{"num_hidden_layers": 8, "hidden_size": 320, "n_experts": 64, "experts_per_token": 2, "d_expert": 336, "d_shared_expert": 320, "hidden_act": "squared_relu", "moe_layers": [0, 1, 2, 3, 4, 5, 6, 7], "router_score": "softmax", "normalize_top_k": true, "routed_scale": 1.0, "balance_loss": 0.0103, "balance_bias": false, "router_z_loss": 0.0001, "init_std_router": 0.0147, "lr_router": 0.000482, "vocab_size": 4096, "norm": "rmsnorm", "norm_eps": 1e-06, "tie_word_embeddings": false, "optimizer": "muon_variant", "learning_rate": 0.0058, "beta1": 0.9, "max_grad_norm": 1.0, "batch_tokens": 131072, "max_seq_len": 256, "train_tokens": 893900000, "max_steps": 6820, "dataset": "wikipedia_en"}
Below are experts of layer 2 (counted from 0) of a mixture-of-experts language model. Rows are named router (the router's row for the expert), down (a neuron's output weights, with its number) and show model dimensions 64-127. Each number is 128 + 24 x the weight over its row's rms, rounded and kept within 0 to 255. Numbers have three digits each.
After each expert's rows: a language model's description of what the expert responds to. This comes from a sample of Wikipedia text that the model never trained on.

# expert 63
router:141103131145105149107095123105125167130130119163095075143118167174131134185126105128128116131102140183155116136152147148151158135101146123146149145117093114120112167124132133109139142142140126
down0:125090119130133191129111097110132104173082149114145149125113149116158101158159101144112141124126129101168112178131141098126133082116109194115106119109131161133131109171122136154107101104131095
down1:114135120098085182107123105165108089112123146139140129120090089132162111098127138164133149107129136101133161120152118104103133080131124137099126117145109152126079115079104120152152108084116107
down2:126141155138142132111094143104100146145135141096134161108122111115092125121120165160154130173109112131132132116112151091140125136131140137084162116119104117157153121095105102119173092141125100
down3:127143104146139141116159136116146164112109086103132156179117120132143136131151123157168159138067135127078093134102133105153096180183129116093167119109096120164101141125175097145178149163121165
down4:179095112146102152144132128149091136108126168084126119129155110126156096124178103135096121113114171148145145137118080160130150109101088138150170154108168136132163147142142118143100087159137106
down5:135126152129120111160146168132092144103144109149152098163121099134121106157101083104159152073101099112105109152170128149150102156178141120131137108122121133131089113142127152129102168151102156
down6:099136139140132076107157153132147102125128125112159140137154100109147115122102124115109114140113099143109116117111148100173136147154103136157079129106171155121099101146166105137115121124131145
down7:188145138148102137111156137135150145140129089126161156158133087151176110128104115120157153135144106077096138132157145206142101200116115123132124115088126136150108092110095134113134097139176135
down8:090134084118126135104102110119146139142114131143095083146128168132113123067124110135176170132123089113142130111112129138170105099174117156121152113114110121146128121081116118140121151105132153
down9:149109130142148115129136131129152118096099144133145108086126122141146124176122138142135116120103119108172136126138135137100152125184134129140117134120119154136088152096109174146164107103144128
down10:104187142114110134174108118106122123135114125115147100144099098112151142139093115115161079084101097098100181135117143172134117086130126149133131123120114109146154125149156142146148143148130125
down11:133142102127122127059163151119171146118141092164138084117170116137161092147145168096101146152151141109081113162128108161115138124187105158119094095130102097147131128102141143106115117126132095
down12:125117123125118165120138079140106133142118102104089081156163118154174117127162151163101104156143118123160107141142116140078158121128147135129114103135122108149136124129150126128137100133119112
down13:164156133106080088077160118128171120146183159156125144137125109134144095122080120132142155163139109071120131119145141096083128101117099140121137163110124124110087134111104163131133078114150155
It responds to: Parenthetical abbreviations

# expert 34
router:115107138144156134131126099109149137169117111129119107114141120173117142153130133105127130103139143142091134094152134121152142084136133132145124150171095127163125200147095109103160153127129182
down0:122103118133144147124103172119112120159114156120090080091129104107116152076095130128136105125119145153126133161140123133096094171105133118161122090135113077132125102116123111099171107110101158
down1:107131155145137089162117137131136076127138176097119115164095109156123060114136119119171166138101101096099103112150128127110154150084090109091147120104126131115158123106114097133103115135113121
down2:118094106117134118144111130125137122112111126134112100138158137138122110132103112143146119134066096112114119118116106136114121106123146085145102132105134137095132118091116121111119151119125118
down3:178173173132126099103138161105153139123147137155149138142096105141122118136108149143143139085131142084148087153155163087122131120146166114099145143155123114137150137096119132149131071143071134
down4:147098117088173095140141109160126120113137146165172133090143130159127102136129152118162147115097132087125153170111157102107180115147104163125103172162136119113148162094113108146089129092128138
down5:113166107121154163140153152125135137120152066093134135155052106127155116116107113163114135119140132128119140117147127163153131155133150136174066153134149193137139124141096117078101134142146130
down6:118130144135140090145150101121115148116131135107126119130112108138133143119140101129155109114133139143116081052137134160142130101091136163062130133158091126100158139124126117184147114084094121
down7:117086130135124121148135092108091146112085111162156174121095105147163125135144093135092140122100160123157130105169112152153178152135099130113117101130099105102133114176117112117139118117137112
down8:155135085109156116123146137093105133117113121107129136146113135091110130124074168139107121149101089127112095153100144129121094108123134103116126131112119151126148123098124175127115132143085132
down9:120129130080174139136138142160121140107128077143112121126148169141130156131172075120123127120133135122137132152180137130112156115114126123155142096084169136130157151122092134123124157142115198
down10:109160110106093091132102131128136103176091126093093108118165143144139106112106149153111112084091177085133166144095107140158103142163145078162137116121159135114081124138094129121127083096143100
down11:162090106117124087174132131124126141176104119078150094135122158077138129126121169094126131114110146082138087145109134109127133126110135114109144146113154140089125082112095113133208156156132138
down12:127105107149102129089101073189145163131131157100109077153122103097169148080154115135119090116125123101118141093096147100154087119103157149113131139133121106132134192139132134141123083120135178
down13:170104117145095168111126108116144143184134103139128119133132119083109149095126186161138115161110156111117142114133110121098092150120102164100137110132145119178108102129129113091155130100112162
It responds to: Capitals in abbreviations

# expert 62
router:155096131152138105133113080167123142131120096095119099106141162116157132180130111130157139133152195189133108120165119148160128103132133146125142152166090129170110132139101116110143124091144219
down0:104129067133149099122130145146136143108155112110137146164140098165101126170124143124135129148124103123089140121136139128129127121137153089146171127118075091083162130094084157134114102139135145
down1:116148122117121118152131131136211135130114137167122112107152148159151117118148139109128143136097102087103130116171137098154126113164119144119084119181132112097127152082121132140116154151071120
down2:142093119121104139104119139120179158117066142149116138114119100147124132085157081110120133130188120154089131139133140139123160117103137134093122166105142138128118105109122145129132145126113147
down3:136105092107156116093108152160127112134119139105119128154096161142086089152112222119143110138109127113110114093130133110185156134150149084148114107114116129113126154180106134132135127113137119
down4:140088117153138128174149091125108116148152142124112107138136137131108144127126118148134110131155147129048152104129131131116110149127108145133160128151109122123135131074126162087115128116094089
down5:120131144128162134119094110131085115120215145136099143132129146128050121119140086141148125153128109102134131141127126106115118168121134126108168154132132131121120129135167154162123115174141141
down6:185143136147081164186164133096136153147145140098141107128059120131113124143080128118105144104137123123163129099099104148126143118107108138109130102152076133101175117136082078091151127157121154
down7:124110137111141118126157142160149136122131133126114088144133142144122092106106089129129124119146111128197098124099095108173128185184131115113145138113199116090097156156167145153124138091110127
down8:142123145153142143127181137129127130157090095147191112157100132160111103150174132131113103131140146134153136113150173138135111145096161096132135139123162139118140130123124101175116126149133098
down9:100130154082140136139125139106112134110124140143155107106126146059114105146097133158110139136145132128130153091169115136096126147145127121138170110129142133094168074138147155136157171169148134
down10:149120144160126117139112136155164142187127160153181138169080108119134166099125111150085119106084105142165100174112098131119169130157079127161121117116116155088141108095136157106149120170133129
down11:124149075122147117102090129125147111114103129100080083126092131130094093165140126100095140131137089184116124142097127091101150127115124154130173149154141135118144084170143095115119128125119096
down12:139106117127128106154186121159130117121109124135208163141108142161117137107161146135132141103113093117126111111135078105111124118125129182118125166132125143123126134105142167150123153133109133
down13:150132147068114101121127102148155129170093112147161182117127086140162138108106113133134187125134120133149123155158115158148148130108134117100181136177069135140127074127133150068149131122125143
It responds to: Periods after initials

# expert 56
router:130064121172110115128121107157183129151140113189114055117154155135141131145128130112161125123115143149139115120153117160163153128090148128118125135159115147153117157143084103164142160174131141
down0:177139114108123122130089132134118121096114127107113140169131118090159120129093106121129094151113138108115128128124110154149113125164104125133147143164120119134104161141122160091150100155097140
down1:132158122083097112071087120127154167170150158147112116113152148146112130118106096089100116172153130133132114163131165131144106128153179099129101186115119147153122124133125153135129159153129157
down2:144144129114182136122141118156157131120111145065131116118083128130148127129101112164097145105122182130116118113128132111081144138134130131130173145119100153120120159122114088117145123132140110
down3:154136162166127131146123128086118137128159156095166151116129094132158148120080166099161143136126074149151118157156130151128114152141156111117190116119090140139097084154157137145168178094115145
down4:160145155116095103106123130124136141142121146182116093140124155138094148048152141138148138165164112111142124128132124098080114147085153132106116157093167156115099166135128123119129092101089095
down5:126097132126138131149149106078110128174107121129137088131161076088098145134090072093092095130114105120085140068130110140118131128135140126116174159131136150113102158134168127092164146167173132
down6:173108173123149159144142125142121162133115168124107081121119174171109160144096148124069118126130168108129156113145190137154125107117121125154127139167150152114111129122102106088113116129157132
down7:101113154152098153158130145185114158108096104146117152171139174137133135148149086144139083129137126159109170145129121122141104088131129070128147137138156147156086100123152144119132108109109113
down8:122117127116147161085133138142092139152123141119159092136179111109130097139126093103107117146138116147100159120130129114144089108090126113133166166148134100153142110147120145099118111098127158
down9:102080112081122100127120069129122141107144120139145185106155132090156114127095145109184113160111110116171200129118151116124099122120089098177106144169133143085127131154120116121134121151134134
down10:164076158170128140142123158096087141147108114104094131184123136084131135120111120169107115125103142116094164113136167148135097148101116121159119138108146185175139124133132173088168150120111106
down11:112114106126128104081137134101101122132169121138113148082162123150122161157147127141150098129082085169141110074125095105121163178164175123153153117126142136163138147132121150163119147078125147
down12:106173131137100123161138113136129111095104126141132127112144098133171115073149119111142158139120114153103169108149118160138138122116085093119178109146128112120130115069126081127102107196108158
down13:117114124116155132147116108112133139119150116097176129181123126124137125159153134091123135105154143115171094137128133147129167086144122130124106130147124113115115135105121132126154148113149149
It responds to: Sentence-ending nouns, periods

# expert 53
router:134113140143164167117096126152148139131112119143095101124124134134165153116141121107136117091110139142132108100124147126124180162083139096160124155159093097124135155150087113145159102155145156
down0:148131151143140184138107140141089126102170132147112133088137105079133129129133154143136135170146126127160109156099150107093118158105171098093132114088115145066149171134115096140077145129131109
down1:154112099112101142104142122085135122105138124062113130152153143115090137166116155112128147127158114127132130114099132096154114171097118107119077103116145178125136136114062100081102132110166103
down2:120110095098139128131138127135112110141157118089162091145115085141131123109120170135136108092134160201144130149116095132116152117142113136171145099127130134135095097120118138137128089107129155
down3:120142135155096123154127116115131095122140156118160145143120149119109093124150090160139098128126120107146159133123122101165140144133129188139108116092090149132150128113143133125136115117138124
down4:103143137144098148142155124116113084120076102155088095157114141145137142161084144127142109109156135099129113118115111118107110104119163099143129137134153042140133173134117157083148115128135167
down5:153150135186163117187120113131125130104129105157135160107109126083173145124118065140150160143135169097138139105120144141130134153148103190104117076101111096068098152099108138117107184146126150
down6:123174108164082148161127163120143118148095140114125115122112104146133083110093140124148097121095107190108100089117080092105128158136147134113146126136123119172083143109153133125134092078094138
down7:098124144122161095142183138138143121130147116122136095122153136114127162148156129149108188111105118132130156123157111176155161097109134161120151123149109123172116110137145139166129099118119136
down8:158164112149154156108110122074148135163116135095147143086113172086109139124164147134103165131126159150145110085124142174142133174095091164129151097101130139097170127132148089186167120157127119
down9:101172124130129118141099125162159163066109123120151112103101061096142114103174120158112127112096100167109128109088124102129110147117162104099142126107089133171136114171132127151142132142185075
down10:093112159148164165089161122109170133139107120078103093120130123116146147095096101126114090125089149148129175164147144080149144161089158156126079117144129098123152096123139109121147125137136134
down11:137127125107110125104113132119109162136118112091121129090149107127113132161118127121148133084155119134118148124114112092154141132123146099195148137115118142157137111108141132100118136112170130
down12:108148122145163149126108174142112191136140161120117116110122142119152124117145104105111109166110163147119082145103148093136179145130127132127146161120125127111094074121144150129115150093114127
down13:127109144104146123146142139143117086175113128126106118121132143157094144097133102113123153124106163123108099075104124151141088100109098145105161168141138141065109115144144160156070127138117085
It responds to: Letter e and 's

# expert 24
router:131094154141127131110145094132147144165143114138091097141133156114125149147126119124154076114121165183129157071148116120162145140110158109158106130128114146146107152115128073089133123142127121
down0:133125159143157126132111134159142097164178110136177129115120093153091142127102149134109169128139100146135136112129182114080149121168126118162137164151092132148133161152107154085150136146145126
down1:126146091113142114084129138099156100097160134110098109139157156110158091114137152129117114117111109088114134145113110117121138150156172146137125153124128153046078116142123149114141129101127140
down2:128154157119114130134101101145127113140125116130127135119172096135168126143090135153121125097118148106151129123137129151145192171105140082159143185195154089140141189116107080154135137119093092
down3:141150156121091139108160164068156150111158162139171088134114117058102121115115115134142132121128122136122105127133140131114117153159120152091107132154119121141161161081117148093126108147114119
down4:122151161066097095129173128165128124128117129116172162137150154111144112109152123131152090188109132117121102125105155131154084097102159147146124125117164126097148136146153136135124123126151150
down5:145145132129185119124155109142122084077085113136114158155133165118132082111107102132128148148128144154104101102135118125117152149131123126110094151159146168095146092122156058092100088141082126
down6:150158132106157138164156138133142086147111116130111130111134129149108120125145118129133164141099129100109074095107157148093132105176159174113141090142112184114139137099132145164074160136120141
down7:113090146105142119096133180123113127149104091105167123085105140109132128083178111121112109096117101098122105119129119129169117121129094129128124115109093148124116115109115140109124136098123139
down8:136124117118109129158110147119125137122150113149115142140098144109131101138154123125130104167158149116088135110152120189103076125131171133088104099157165114134108158144110155110140133141104121
down9:118135161121115174112085097132152129166137107126144126112150156165090129102104135126090148100117095180132136085107104130165126121106096184097141170115109130150118121140149167089128116141181121
down10:119088112123123123122144144090141147156083132162141130101148141100106115101139165140146101145112124087110146090108149148122144146117105097103107161138116116135116145180144109182119154113170133
down11:128153141148098123138115140124157075142158138145127153130112132160142112089173154144127135111106133101128127191164140132169136124130165134116126091144118099095157146149144123145135124163132157
down12:077121128115101125157111095127108116064093132106110128135124079118102078106126127113131142139136114149138105114120127108095126112137112162084146102113099156157124125163136168147120142118170122
down13:168156116130098122138102126164118129137102152110125130134114130129150089106100182155165151136153087125156159093120105131102093140145161094097137147134139154128104130083170072120151150116144106
It responds to: Pronoun it, P-word pieces